config.yaml
n_layer: 18
d_model: 256
n_experts: 40
experts_per_token: 6
d_expert: 128
d_shared_expert: 128
activation: "tanh_gelu"
moe_layers: [1, 2, 3, 4, 5, 6, 7, 8, 9, 10, 11, 12, 13, 14, 15, 16, 17]
router_score: "softmax"
normalize_top_k: false
routed_scale: 2.58
balance_loss: 0.00416
balance_bias: false
router_logit_norm: 2.0
n_groups: 8
groups_per_token: 3
init_std_router: 0.00619
lr_router: 0.00109
n_head: 2
n_kv_head: 2
head_dim: 128
vocab_size: 8642
norm: "layernorm"
norm_place: "pre"
norm_eps: 1e-05
positions: "rope"
rope_base: 10000.0
rope_fraction: 0.5
qk_norm: false
attn_scale: 0.0884
tie_embeddings: false
parallel_block: true
init: "uniform"
init_std_qkv: 0.0204
init_std_o: 0.00341
init_std_up: 0.0204
init_std_down: 0.0017
init_out_by_depth: true
optimizer: "soap_variant"
lr: 0.00338
lr_mult_qkv: 0.7
beta1: 0.95
beta2: 0.98
lr_head: 0.00726
grad_clip: 1.0
warmup_steps: 200
schedule: "wsd"
decay_fraction: 0.38
decay_shape: "linear"
final_lr_fraction: 0.0
batch_tokens: 65536
seq_len: 512
doc_mask: true
train_tokens: 269800000
steps: 4117
dataset: "wikipedia_en"
Below are experts of layer 13 (counted from 0) of a mixture-of-experts language model. Rows are named router (the router's row for the expert), up (a neuron's input weights, with its number), down (a neuron's output weights, with its number) and show model dimensions 192-255. Each number is 200 + 20 x the weight over its row's rms, rounded and kept within 0 to 999.
Before each expert's rows: "gets" lists some tokens that make up at least twice as much of what it gets as of all text; "mostly gets" lists some tokens that are sent to it at least half of the time. This comes from a sample of Wikipedia text that the model never trained on. Tokens count by the router's weight.

# expert 30
gets: "S", "K", "T", "P", "D", "M"
mostly gets: "R", "S", "L", "J", "F", "K"
router,212,182,188,190,174,179,185,160,199,197,180,212,237,219,195,203,212,231,169,188,193,166,177,163,208,191,208,211,205,228,209,152,223,199,181,214,194,210,194,171,179,190,190,229,206,193,218,190,209,230,222,210,174,219,187,179,184,173,191,162,219,232,210,172
up2,189,248,221,222,188,174,189,214,204,205,225,217,203,206,214,216,205,175,197,197,207,200,185,207,226,179,187,210,223,194,212,208,195,197,205,178,182,209,188,226,225,211,158,209,226,196,182,224,218,181,188,198,168,169,230,221,182,183,223,199,237,201,215,193
down2,207,185,216,194,178,208,220,201,182,230,211,205,209,177,216,173,201,239,230,192,188,169,199,203,199,220,177,199,194,200,181,187,190,192,203,169,185,206,203,153,202,184,169,190,175,180,177,187,263,182,208,230,189,196,190,196,214,217,169,192,211,227,196,209
up3,181,215,197,203,215,187,221,230,212,189,199,155,197,232,209,159,207,217,197,238,205,240,202,191,200,211,204,182,215,228,199,228,229,200,183,204,218,185,214,182,176,221,218,236,160,205,219,211,215,174,199,164,216,188,225,186,229,170,197,175,171,196,217,193
down3,224,203,192,183,207,208,206,192,207,164,229,201,187,183,234,222,219,225,188,210,205,202,222,215,169,202,231,193,206,185,218,177,162,174,181,193,172,182,226,184,170,216,207,207,217,231,206,201,160,212,195,219,213,215,232,165,201,223,213,180,185,233,181,210
up4,223,194,239,251,194,185,197,189,179,155,211,213,218,186,214,190,222,196,231,211,224,223,173,239,223,197,182,205,201,178,200,196,234,204,224,190,219,193,216,225,207,171,222,170,182,226,213,220,171,197,189,238,184,233,177,192,216,219,223,199,168,227,182,191
down4,157,200,220,216,190,190,185,219,204,218,190,178,224,218,177,216,185,222,230,192,204,188,222,180,203,201,225,188,169,209,205,205,186,242,234,213,184,208,170,206,219,204,163,190,211,165,225,210,173,151,189,228,230,174,188,189,198,187,186,205,229,171,168,184
up5,173,177,194,197,212,206,197,198,160,245,217,215,202,176,206,200,183,171,178,173,201,216,203,192,216,181,240,219,193,171,193,173,192,208,186,178,212,189,224,205,227,194,215,176,200,216,193,165,192,218,203,231,207,188,160,217,182,193,159,201,195,221,220,222
down5,174,230,204,207,210,187,202,235,197,205,222,161,193,195,212,181,218,223,208,221,207,180,179,169,207,160,196,224,174,193,173,209,204,158,158,179,200,173,188,215,229,213,201,198,189,201,185,209,204,193,189,185,184,165,195,174,224,200,227,205,213,177,238,201
up6,202,237,231,199,201,195,174,210,231,197,214,236,192,191,188,229,218,162,206,192,191,196,191,217,178,182,194,221,188,240,198,156,186,211,178,183,207,189,212,190,177,224,177,218,212,184,180,210,233,199,185,215,185,209,223,229,240,156,201,207,223,181,176,179
down6,212,221,199,186,233,183,163,210,205,175,203,201,228,222,203,207,179,184,208,230,250,212,225,227,206,157,219,207,197,196,180,203,235,216,205,177,193,184,214,215,190,162,202,194,208,216,174,183,207,226,215,178,184,237,195,182,221,205,195,183,188,191,215,228
up7,206,196,232,215,200,196,176,172,165,172,212,185,192,212,187,188,182,147,210,192,180,233,176,186,192,209,210,202,160,197,212,190,192,182,197,199,205,192,187,184,217,167,166,183,172,182,195,206,193,220,148,206,207,209,210,188,193,156,226,185,184,181,194,223
down7,170,225,236,190,184,218,193,187,206,186,225,190,210,194,191,230,198,222,191,195,166,202,170,220,183,180,216,205,212,183,162,180,195,210,180,190,229,228,228,220,207,204,220,171,198,199,198,234,171,189,178,221,157,200,190,211,175,174,209,188,202,243,186,224
up8,231,220,211,253,208,194,159,199,174,202,206,186,203,207,176,191,178,209,216,187,174,223,206,216,198,214,186,195,138,188,230,202,206,179,186,180,218,192,198,184,216,219,190,175,203,194,240,204,209,229,175,173,235,202,235,205,193,228,214,219,183,218,203,215
down8,167,186,207,155,212,211,206,163,207,188,195,212,172,207,179,209,210,194,173,207,191,168,225,186,220,193,238,167,209,191,196,191,192,216,193,226,194,224,232,201,197,189,201,171,196,165,192,182,189,199,252,203,188,202,177,186,217,187,204,190,208,205,205,223
up9,213,206,207,204,173,220,183,187,208,178,186,193,216,208,207,178,193,197,253,198,217,228,234,181,217,207,202,189,189,193,202,200,179,194,195,179,213,169,226,161,191,203,225,222,238,233,189,235,225,223,173,200,237,209,212,179,198,185,170,158,196,179,220,216
down9,231,186,190,205,168,230,210,192,204,194,184,188,177,223,186,197,223,179,207,196,193,207,217,196,170,205,228,210,182,200,212,176,205,236,200,229,195,230,181,238,150,187,192,172,202,213,210,185,216,217,161,195,214,230,210,177,182,211,194,231,228,163,173,188
up10,196,224,185,235,185,190,210,236,220,185,226,185,179,190,192,216,182,239,178,199,194,199,222,181,178,204,169,222,188,202,195,167,201,203,209,160,222,187,187,192,186,192,222,168,179,219,202,221,197,189,170,197,218,210,210,207,191,199,164,212,239,236,218,212
down10,218,239,194,178,207,194,207,171,167,196,196,221,196,216,168,212,186,197,196,199,199,195,224,203,211,208,193,193,187,200,226,204,218,168,199,227,173,190,209,249,177,189,198,199,212,200,201,199,153,200,199,241,203,197,195,189,194,195,200,166,202,206,147,229
up11,172,218,199,205,207,194,184,193,233,211,200,191,221,215,160,157,203,211,173,209,163,225,203,216,184,214,244,212,188,209,193,199,216,174,210,199,224,208,205,241,176,178,206,177,212,216,217,192,223,226,173,201,188,180,184,189,201,184,208,198,226,220,216,193
down11,196,217,200,201,186,216,202,203,203,218,199,193,193,193,196,208,176,187,233,229,236,176,204,199,214,185,194,184,210,188,229,179,178,210,183,203,198,189,176,198,195,210,204,211,208,209,194,188,231,223,192,189,180,236,197,213,181,216,204,243,223,169,196,187
up12,180,204,184,189,188,221,195,191,180,215,216,190,196,166,188,181,191,217,218,209,158,236,243,198,216,178,174,185,198,174,231,176,193,198,213,219,212,211,178,189,194,187,202,226,218,213,199,222,203,226,163,202,232,204,232,210,206,205,229,187,196,182,209,189
down12,188,230,219,193,200,194,173,189,225,231,215,188,173,217,197,180,175,185,219,212,195,186,213,210,226,187,176,222,242,199,180,199,189,189,185,182,177,177,228,190,192,168,208,226,179,214,192,200,161,205,218,185,211,212,194,200,229,193,163,183,178,204,184,217
up13,197,207,184,182,192,212,195,195,169,206,230,211,211,213,215,177,196,236,197,187,192,184,197,208,208,218,199,223,211,205,203,224,143,189,167,237,204,180,182,185,198,186,209,183,218,202,200,230,195,165,185,192,210,215,194,166,179,210,223,206,197,183,205,185
down13,204,174,191,199,165,197,183,219,230,191,170,176,199,234,187,180,194,183,185,169,163,175,198,230,200,210,199,241,209,205,167,214,195,247,203,195,213,216,180,194,194,198,186,196,183,181,170,191,190,216,211,222,206,201,222,205,194,177,202,174,193,204,214,188
up14,238,192,209,207,233,231,214,137,212,205,207,220,214,174,202,178,180,187,158,203,209,211,183,198,192,236,214,204,204,190,222,184,217,191,237,205,225,201,189,193,210,198,221,180,241,195,179,212,194,171,212,221,214,237,220,215,213,190,194,253,226,158,195,232
down14,206,239,194,180,199,186,167,207,172,233,196,225,207,183,182,195,197,182,224,195,199,229,197,206,232,221,194,194,212,185,249,225,196,188,184,219,212,190,172,200,225,197,195,215,186,221,212,189,183,211,199,199,182,187,205,215,197,182,209,183,220,212,191,185
up15,205,214,166,191,168,183,227,185,174,233,185,215,210,223,178,177,228,201,172,202,203,228,225,221,193,170,218,172,207,194,169,197,183,211,212,190,188,188,190,221,198,206,185,187,186,195,205,229,193,198,187,181,195,192,214,210,224,197,185,173,178,208,210,183
down15,185,212,200,188,191,198,240,222,210,220,206,202,213,176,204,205,191,220,215,187,180,202,210,180,202,222,196,216,181,175,241,194,180,176,238,199,225,217,198,237,172,188,173,231,177,189,181,180,200,202,233,201,181,217,188,205,211,203,198,203,213,230,158,190
up16,196,212,194,226,207,210,224,234,211,204,213,174,205,189,223,184,213,178,191,192,210,204,156,201,194,217,197,157,213,184,196,217,210,205,219,164,160,182,203,174,236,217,202,202,171,196,235,189,198,199,193,198,180,245,187,204,155,181,188,206,185,185,170,221
down16,188,186,200,199,236,184,198,171,209,197,199,197,214,206,203,153,177,227,227,174,211,192,225,217,217,195,178,175,215,192,212,200,203,215,200,182,195,180,245,229,205,221,191,173,182,198,244,185,193,208,213,213,185,198,230,200,210,223,198,188,213,176,207,191
up17,208,202,204,181,201,194,191,188,198,165,206,227,153,185,204,197,211,209,216,210,189,234,205,228,206,175,157,173,223,220,173,219,201,211,175,217,236,207,196,192,195,219,224,206,225,187,219,203,155,199,197,172,199,199,174,163,203,204,207,238,188,165,198,196
down17,199,197,187,215,252,203,209,192,189,189,232,209,191,221,221,186,199,217,161,195,182,249,218,195,209,204,224,187,199,206,221,207,172,191,161,216,219,214,209,193,195,217,190,203,193,186,175,190,206,239,213,175,206,208,213,203,183,188,195,180,191,182,195,179

# expert 32
gets: "a ", "or", "Or", "Ar", "ou", "A "
mostly gets: "Ar", "Or", "Har", "I", "Ac", "A"
router,214,216,173,214,216,191,216,199,146,181,207,170,199,177,214,201,213,215,177,158,223,230,208,195,171,201,193,174,191,204,248,187,222,216,161,195,210,198,181,203,183,192,203,234,189,210,190,210,227,179,217,209,203,196,172,155,228,227,221,189,219,206,228,211
up2,205,233,220,226,177,210,165,212,188,198,203,158,223,206,181,182,217,234,205,200,210,221,196,226,143,202,177,208,239,174,200,211,183,219,224,198,240,222,201,184,193,175,210,208,203,173,190,234,193,239,196,228,170,210,225,221,218,214,234,192,197,191,186,168
down2,223,234,207,224,207,236,223,186,168,184,213,203,199,180,179,185,200,179,214,158,214,226,201,222,168,192,181,180,230,201,189,189,165,228,203,195,194,193,206,163,227,184,180,159,185,215,227,222,184,199,220,211,169,198,207,191,228,191,206,211,196,232,199,205
up3,200,173,207,216,213,167,199,229,228,191,220,217,229,192,214,204,209,203,211,192,199,228,209,211,183,189,186,211,233,183,231,215,216,227,186,204,205,179,172,195,213,211,201,214,208,169,179,190,192,209,200,185,217,219,203,211,227,202,204,185,208,178,160,203
down3,191,225,223,178,205,194,183,205,200,156,190,188,231,202,221,199,216,207,213,206,197,206,147,221,176,225,217,198,210,184,204,196,191,210,183,168,195,174,191,223,193,223,184,203,153,211,204,173,204,199,196,222,229,174,193,161,170,184,172,164,202,185,209,201
up4,194,179,185,188,203,222,181,193,199,227,243,170,207,226,152,213,218,209,195,213,214,236,208,201,206,225,201,219,233,203,212,175,164,208,226,207,220,212,213,201,198,215,199,206,229,203,182,178,145,212,207,214,226,197,184,222,203,211,216,173,187,210,184,186
down4,230,214,215,229,146,205,235,226,200,217,216,239,196,166,197,237,179,216,186,200,198,236,206,212,209,186,214,195,225,226,177,200,197,198,166,165,179,145,185,211,221,212,205,223,209,189,230,212,232,164,186,206,168,217,186,171,227,179,197,169,211,208,202,222
up5,168,196,210,210,189,209,241,224,217,216,171,188,203,208,178,202,182,162,206,158,223,193,170,169,233,177,180,216,219,219,228,207,223,184,202,183,203,206,218,186,235,190,187,154,211,185,194,207,169,196,195,178,207,190,176,182,198,173,192,208,203,213,250,176
down5,246,185,159,185,198,164,226,200,203,236,196,210,225,182,207,216,196,199,190,188,227,220,180,200,224,209,195,227,170,188,167,213,209,222,207,215,194,207,175,218,188,183,189,190,228,188,186,157,220,188,205,188,182,174,217,223,226,212,158,208,187,199,209,181
up6,230,192,172,206,182,208,193,193,237,183,193,211,179,230,200,217,173,224,192,217,182,207,185,186,196,193,222,184,214,233,215,200,215,200,199,184,214,197,212,196,181,193,155,205,202,235,202,181,202,162,215,190,195,216,234,208,197,206,199,169,200,181,210,192
down6,206,182,149,205,178,178,170,201,152,213,161,189,206,199,180,212,207,171,198,177,196,211,212,202,159,243,181,191,185,203,214,178,235,206,190,211,208,192,197,207,225,198,217,239,190,186,167,216,227,205,194,212,185,202,246,200,198,208,188,196,182,217,215,216
up7,196,210,190,205,185,205,191,150,188,206,225,236,182,210,182,208,165,208,231,206,186,193,203,204,231,176,190,204,206,212,223,192,197,210,182,241,215,204,197,226,206,193,187,195,211,189,223,224,217,183,200,221,217,162,178,207,194,226,195,182,210,218,219,207
down7,192,219,167,190,202,233,209,166,183,199,204,230,199,187,226,205,168,179,213,230,198,151,187,198,134,225,197,198,207,163,197,215,198,187,216,184,199,209,200,178,229,204,198,178,180,203,221,156,225,217,185,175,209,189,196,215,164,208,200,212,214,204,178,172
up8,238,185,175,202,135,215,172,210,213,198,207,228,172,196,209,185,199,215,208,167,191,186,195,219,225,179,205,207,232,218,185,173,163,208,230,194,190,148,165,198,205,187,213,170,206,235,225,174,187,204,258,189,182,199,170,196,204,194,193,164,201,186,180,215
down8,196,228,194,200,170,197,226,224,210,231,179,237,232,216,199,194,216,219,191,161,183,140,170,204,183,200,239,209,189,158,232,182,192,204,157,214,201,217,192,213,188,150,196,198,177,192,207,184,176,191,184,208,196,202,219,190,208,204,215,172,178,223,211,229
up9,193,182,230,174,199,206,231,222,160,201,233,192,228,212,195,187,186,175,250,193,177,205,174,223,177,189,183,209,220,205,225,198,218,155,220,195,207,192,210,207,230,237,212,178,210,210,202,229,206,172,220,218,178,223,194,193,220,199,202,205,211,206,194,209
down9,177,194,174,170,216,246,222,223,242,240,200,144,187,169,187,215,225,166,212,212,180,208,214,217,218,195,219,231,214,174,190,210,243,224,200,191,183,230,189,208,204,198,183,186,204,197,191,165,181,194,248,218,219,219,186,191,206,178,206,199,185,186,195,197
up10,207,208,205,180,185,214,202,163,220,212,207,207,217,180,214,168,221,159,222,194,170,213,198,179,174,223,164,212,197,187,215,186,206,207,191,189,211,230,165,220,193,175,218,202,197,237,178,170,212,198,182,210,240,236,204,217,216,193,191,166,213,180,167,194
down10,208,211,200,171,212,184,227,175,179,229,173,175,225,196,226,222,201,207,204,195,229,226,170,211,221,167,205,193,201,195,214,207,200,216,191,169,180,225,215,227,225,213,199,164,187,198,196,194,179,182,201,198,192,189,171,188,211,240,192,222,190,206,188,218
up11,190,161,189,185,207,182,178,196,187,186,184,203,166,217,184,166,203,233,225,177,210,233,182,174,201,219,195,202,194,226,206,203,176,165,159,231,199,203,184,201,194,156,209,198,197,215,173,202,215,188,168,166,202,181,205,232,212,216,218,187,178,206,224,221
down11,167,229,187,224,218,204,188,204,169,223,208,171,215,195,176,171,157,191,222,206,211,217,216,196,198,204,196,173,206,175,228,168,196,206,246,209,216,208,208,160,199,161,212,224,194,212,173,213,208,210,185,154,163,185,202,207,228,197,209,179,190,214,229,219
up12,217,212,217,223,213,205,207,211,223,242,176,183,183,196,212,219,200,193,165,197,236,190,219,189,168,195,178,213,201,199,208,192,177,206,226,209,201,214,184,195,192,204,198,188,192,184,198,222,204,221,226,208,181,177,222,193,232,217,183,213,185,217,209,225
down12,168,211,204,217,192,187,197,228,189,207,167,239,174,204,209,199,187,205,217,185,192,202,179,213,202,194,233,191,244,218,202,213,176,205,141,175,197,189,177,216,186,211,204,201,247,225,222,195,195,157,184,189,207,210,198,192,193,177,211,186,197,178,175,243
up13,225,215,193,215,225,187,194,211,159,235,203,215,190,188,211,228,192,200,190,156,226,185,156,194,171,210,204,210,192,203,175,198,190,200,227,181,204,206,218,158,151,197,200,210,188,208,208,187,175,177,200,192,219,193,189,192,181,194,160,191,173,220,163,222
down13,186,203,228,221,192,206,166,206,189,234,220,180,218,208,213,238,188,183,192,194,231,217,199,248,189,194,197,189,228,199,188,192,228,228,180,212,208,204,175,228,172,190,216,194,213,203,249,211,192,171,184,201,170,226,198,203,204,207,182,186,202,174,196,196
up14,213,199,190,186,189,208,201,175,200,190,175,211,186,199,230,222,188,160,178,181,204,216,169,205,233,207,233,168,178,197,163,172,193,186,198,228,180,204,212,185,198,173,189,199,223,196,227,186,180,208,211,198,210,196,200,225,195,229,189,229,203,220,193,239
down14,212,193,219,218,239,177,210,158,219,198,205,206,192,192,235,192,210,179,183,198,186,202,186,191,195,195,204,211,195,186,193,186,208,200,189,189,237,169,206,193,224,187,206,206,180,196,203,191,188,177,219,235,244,190,219,206,185,183,201,213,221,141,198,231
up15,170,195,188,183,197,175,194,213,205,201,187,216,205,188,175,207,178,182,190,180,237,181,188,187,220,190,235,187,196,212,215,207,227,197,227,217,216,203,174,223,182,192,247,188,199,189,178,215,213,185,171,184,207,189,215,195,201,213,208,222,170,225,207,221
down15,194,175,204,177,196,206,187,210,182,185,202,179,216,207,174,185,187,201,202,180,162,173,188,202,214,203,190,209,194,208,217,183,199,203,210,199,233,170,234,191,194,203,191,194,201,198,207,166,184,218,207,195,205,206,209,190,188,239,199,241,217,194,209,199
up16,204,185,221,198,223,192,244,206,200,180,214,232,229,189,186,195,249,220,178,167,216,207,204,179,250,223,221,213,156,201,212,213,200,190,197,168,223,177,199,191,204,198,209,204,188,161,189,212,165,241,205,182,205,211,185,189,190,186,176,177,199,189,244,173
down16,180,173,182,174,220,208,205,190,201,200,226,210,222,191,212,162,194,232,214,212,164,215,152,211,175,193,183,205,202,183,200,202,238,182,231,196,199,202,231,200,209,191,205,196,237,193,189,200,214,190,208,162,174,213,188,185,200,208,202,197,176,212,221,193
up17,238,207,220,211,195,210,176,176,141,222,194,193,198,185,209,200,200,214,178,169,208,209,230,205,209,185,211,223,193,211,175,173,211,212,196,190,207,205,194,191,189,230,189,191,214,211,209,209,209,191,218,212,199,227,191,188,233,198,221,197,233,223,216,169
down17,212,196,185,219,192,204,198,211,183,209,182,175,259,198,211,215,210,204,174,226,179,243,191,184,218,183,230,183,216,151,200,193,196,211,169,217,199,194,196,191,165,202,164,209,218,221,197,218,195,208,203,205,190,220,202,203,181,181,207,182,242,191,156,187

# expert 23
gets: "201", "200", "202", ".", "199", "|"
mostly gets: "199", "202", "201", "200", "198", "197"
router,196,226,223,208,182,228,225,159,220,221,189,222,201,210,173,224,201,198,210,168,180,171,179,184,174,179,205,183,214,241,180,178,170,202,158,180,196,163,224,216,207,192,194,235,208,253,217,222,218,183,232,210,207,212,197,178,179,162,207,227,207,198,220,204
up98,214,172,199,205,194,214,193,193,178,197,191,209,207,195,210,191,191,222,241,186,182,160,175,222,234,218,204,173,164,176,211,191,180,189,214,170,209,159,188,202,240,187,203,242,202,195,205,205,213,182,202,216,173,186,218,182,196,208,231,202,229,206,193,185
down98,159,198,184,220,192,181,186,206,190,197,220,211,245,204,201,160,220,183,219,215,169,191,215,220,196,210,239,226,197,197,197,240,169,200,185,206,193,232,228,191,178,186,194,239,241,199,188,193,205,201,200,198,191,186,210,176,176,214,205,188,184,199,198,229
up99,196,187,221,184,188,207,215,223,168,185,209,203,230,204,228,184,177,226,237,205,206,195,182,207,213,161,231,223,216,227,223,225,221,195,235,189,187,184,221,224,202,230,224,213,199,170,214,186,171,223,185,204,202,213,205,190,206,197,162,199,186,208,162,181
down99,209,182,216,172,174,209,224,188,163,163,210,159,197,228,172,169,186,217,188,162,220,194,216,207,172,204,217,204,177,162,216,216,216,204,243,165,193,167,212,187,175,225,200,206,222,184,215,231,221,216,187,178,200,203,225,211,168,190,193,175,200,203,213,196
up100,220,168,158,212,212,198,203,177,210,239,184,205,187,195,212,159,168,200,233,199,206,192,194,201,223,186,205,187,230,193,196,193,220,182,166,193,208,194,200,187,205,195,194,198,174,201,206,183,176,172,153,173,209,221,209,191,198,211,187,203,218,183,188,235
down100,167,207,170,185,174,201,174,215,187,239,168,203,194,252,213,196,206,196,205,205,198,235,228,200,222,215,225,186,180,214,229,198,213,169,156,211,188,195,206,231,205,192,210,189,213,149,203,214,200,201,207,182,186,197,174,197,218,216,215,165,188,173,204,181
up101,140,192,201,189,243,201,197,236,219,190,188,187,217,174,199,187,180,198,193,176,200,199,190,191,204,210,180,215,192,166,192,180,161,223,201,214,213,237,172,222,227,208,180,169,229,196,226,201,165,188,197,210,216,193,200,214,207,203,176,223,210,189,203,250
down101,192,199,183,203,190,195,202,207,211,220,196,190,202,189,202,211,224,195,192,214,224,184,206,199,155,187,200,186,179,198,174,212,180,206,172,177,189,198,194,181,193,198,208,217,202,194,204,202,243,207,252,230,193,199,188,165,183,165,231,194,193,197,188,176
up102,206,206,203,247,220,185,221,176,212,190,192,230,185,197,216,188,205,200,212,157,219,210,212,203,209,203,179,213,194,227,203,241,207,208,179,188,212,183,191,229,235,169,215,177,195,171,214,156,172,181,210,239,195,193,184,192,158,198,210,216,179,201,198,212
down102,197,168,165,169,166,214,203,177,185,224,254,215,200,201,175,191,178,206,196,186,189,189,225,220,201,202,244,201,202,171,153,200,179,211,190,219,233,223,200,205,168,214,173,235,223,210,205,214,222,172,243,209,191,192,223,208,231,222,208,178,206,182,196,209
up103,216,196,184,227,179,190,194,216,205,155,191,182,169,206,176,206,185,180,185,192,212,183,196,210,188,207,207,193,194,204,198,186,194,176,221,176,200,177,225,200,232,194,179,174,167,219,217,195,197,208,194,200,199,210,199,176,207,212,189,168,187,202,202,199
down103,237,196,190,181,201,221,225,174,187,212,190,176,223,199,191,220,174,205,207,177,178,218,211,226,202,173,182,214,197,184,213,229,192,234,200,209,217,176,212,216,202,178,194,220,189,162,220,184,223,206,169,170,182,165,208,209,230,180,217,228,226,202,198,211
up104,174,188,170,180,196,192,169,185,188,211,204,209,180,192,213,183,222,196,208,196,204,237,157,178,213,190,182,250,207,253,225,174,207,195,198,232,198,216,162,219,173,186,205,185,228,204,211,187,207,190,222,176,233,167,200,180,196,199,213,193,174,204,204,216
down104,182,223,208,191,201,200,236,192,202,189,189,218,179,194,165,208,242,193,162,241,226,211,156,169,177,247,189,192,188,226,194,179,202,212,238,213,166,233,234,205,202,212,225,238,199,215,238,187,218,220,208,199,196,207,217,196,187,177,232,176,137,197,208,211
up105,190,191,174,221,240,185,203,174,182,183,209,201,229,228,215,198,188,181,195,199,204,165,223,206,180,201,164,207,216,189,209,200,180,222,156,187,191,236,195,187,193,228,174,196,204,199,206,235,223,196,186,222,244,207,203,193,191,194,209,194,191,215,198,198
down105,186,197,180,220,193,200,185,230,189,212,205,192,226,207,189,219,193,180,192,196,175,215,175,204,187,230,165,167,195,221,201,195,185,230,153,207,229,206,189,194,193,206,200,207,188,177,200,177,183,181,170,192,199,209,193,221,212,162,208,185,211,210,204,197
up106,213,196,192,198,198,197,186,214,219,184,197,176,222,200,197,202,235,197,243,195,201,212,227,211,194,228,202,190,221,185,221,209,171,220,131,226,208,191,218,178,196,223,190,184,172,191,195,197,238,195,180,204,176,211,209,213,243,177,194,178,222,215,228,221
down106,200,165,203,191,252,230,210,233,211,207,236,230,223,188,221,211,185,202,215,203,210,225,199,221,192,177,177,243,177,185,212,191,205,226,207,194,193,192,176,204,196,187,202,199,203,204,232,205,208,181,197,179,199,196,202,177,182,206,217,207,197,188,174,198
up107,209,161,239,197,209,156,225,200,197,184,174,195,176,173,209,191,204,235,207,183,210,184,214,198,190,191,218,222,217,183,189,186,195,218,203,205,204,195,184,215,176,232,182,187,194,186,222,177,232,180,197,206,190,202,202,194,195,225,229,194,197,206,231,172
down107,179,217,194,250,201,202,202,193,244,232,200,165,226,218,183,219,188,205,217,230,179,187,206,177,230,210,188,185,196,202,223,187,199,193,206,206,220,193,232,169,180,211,225,217,187,199,187,202,187,199,225,211,212,217,196,243,172,187,187,223,214,193,202,197
up108,209,176,223,185,194,195,170,202,204,178,203,227,185,206,203,215,172,181,208,214,220,180,217,195,198,185,223,168,182,184,181,179,194,160,167,183,208,223,192,209,225,198,197,196,175,226,168,202,193,191,199,187,164,163,219,194,210,179,261,188,220,187,202,240
down108,183,200,209,189,175,229,217,199,175,235,217,186,191,195,173,177,205,166,210,201,177,202,215,203,203,187,217,208,219,226,183,213,227,196,162,234,220,191,181,186,220,178,217,162,196,222,235,206,197,231,186,181,189,176,223,171,167,175,183,154,208,248,196,161
up109,187,202,211,205,213,174,215,203,203,226,167,212,219,210,204,177,181,183,215,222,208,211,215,203,201,124,203,231,199,226,219,207,241,236,201,216,226,220,216,206,190,205,206,183,221,196,166,206,171,194,174,177,188,185,194,220,208,153,201,201,203,179,160,204
down109,188,208,225,179,183,197,224,221,195,215,178,208,213,217,203,192,208,202,226,191,178,252,199,236,166,193,202,232,179,198,225,185,188,211,209,211,202,205,227,201,202,187,210,208,192,197,195,214,213,221,191,231,206,171,175,213,180,175,174,232,210,193,196,212
up110,188,217,222,202,212,230,164,191,182,197,204,214,209,180,209,163,173,213,202,204,191,165,200,182,225,223,257,173,218,184,214,211,193,194,188,179,216,195,198,212,187,213,193,216,208,196,233,213,195,185,200,201,205,207,183,198,224,157,195,198,206,164,216,197
down110,171,193,231,158,208,179,188,196,203,207,184,157,223,209,213,226,209,231,199,214,197,211,181,191,208,152,179,212,209,211,199,222,179,171,154,229,191,200,236,209,224,182,222,209,182,216,201,182,189,207,238,207,174,174,235,193,181,210,189,214,146,247,188,163
up111,166,206,198,195,219,229,188,202,190,185,204,184,205,209,189,190,217,202,192,188,201,197,217,206,192,230,186,203,197,184,188,178,197,190,233,191,238,213,157,206,177,225,180,205,239,188,214,216,204,197,189,207,212,191,222,164,190,190,190,194,178,183,175,203
down111,214,198,219,172,201,231,191,195,186,212,205,220,200,181,201,196,219,189,197,192,222,225,180,182,182,219,191,182,170,214,176,188,175,223,163,219,207,192,203,224,205,229,200,178,219,198,220,149,187,161,223,203,223,231,210,194,200,185,202,218,201,212,179,192
up112,198,173,155,206,233,208,169,182,148,228,199,193,245,195,196,197,178,196,203,192,213,224,176,198,199,211,206,175,198,171,190,247,184,169,191,217,184,215,200,197,215,214,247,211,241,179,197,186,199,183,197,191,193,181,207,205,191,233,240,184,201,238,204,167
down112,192,206,202,222,174,213,200,193,194,190,196,214,184,188,242,193,214,204,206,213,181,193,143,207,193,180,207,158,233,209,221,189,181,181,228,192,188,213,213,212,213,217,170,165,223,211,224,189,198,201,217,196,235,208,189,216,199,199,204,196,201,185,196,199
up113,206,212,160,206,182,178,193,215,187,181,191,204,209,206,172,185,198,172,156,212,202,220,195,204,215,240,170,165,235,206,176,181,227,202,213,197,189,193,194,212,213,223,206,221,193,183,156,203,222,224,185,212,199,189,226,207,218,227,217,225,217,207,180,194
down113,188,196,197,179,189,174,217,167,208,193,216,186,225,248,243,181,204,219,192,223,192,201,206,196,208,206,193,217,230,197,203,214,187,214,185,211,188,190,173,192,213,202,219,210,206,200,193,226,192,193,215,230,178,201,171,173,176,170,202,231,221,202,199,241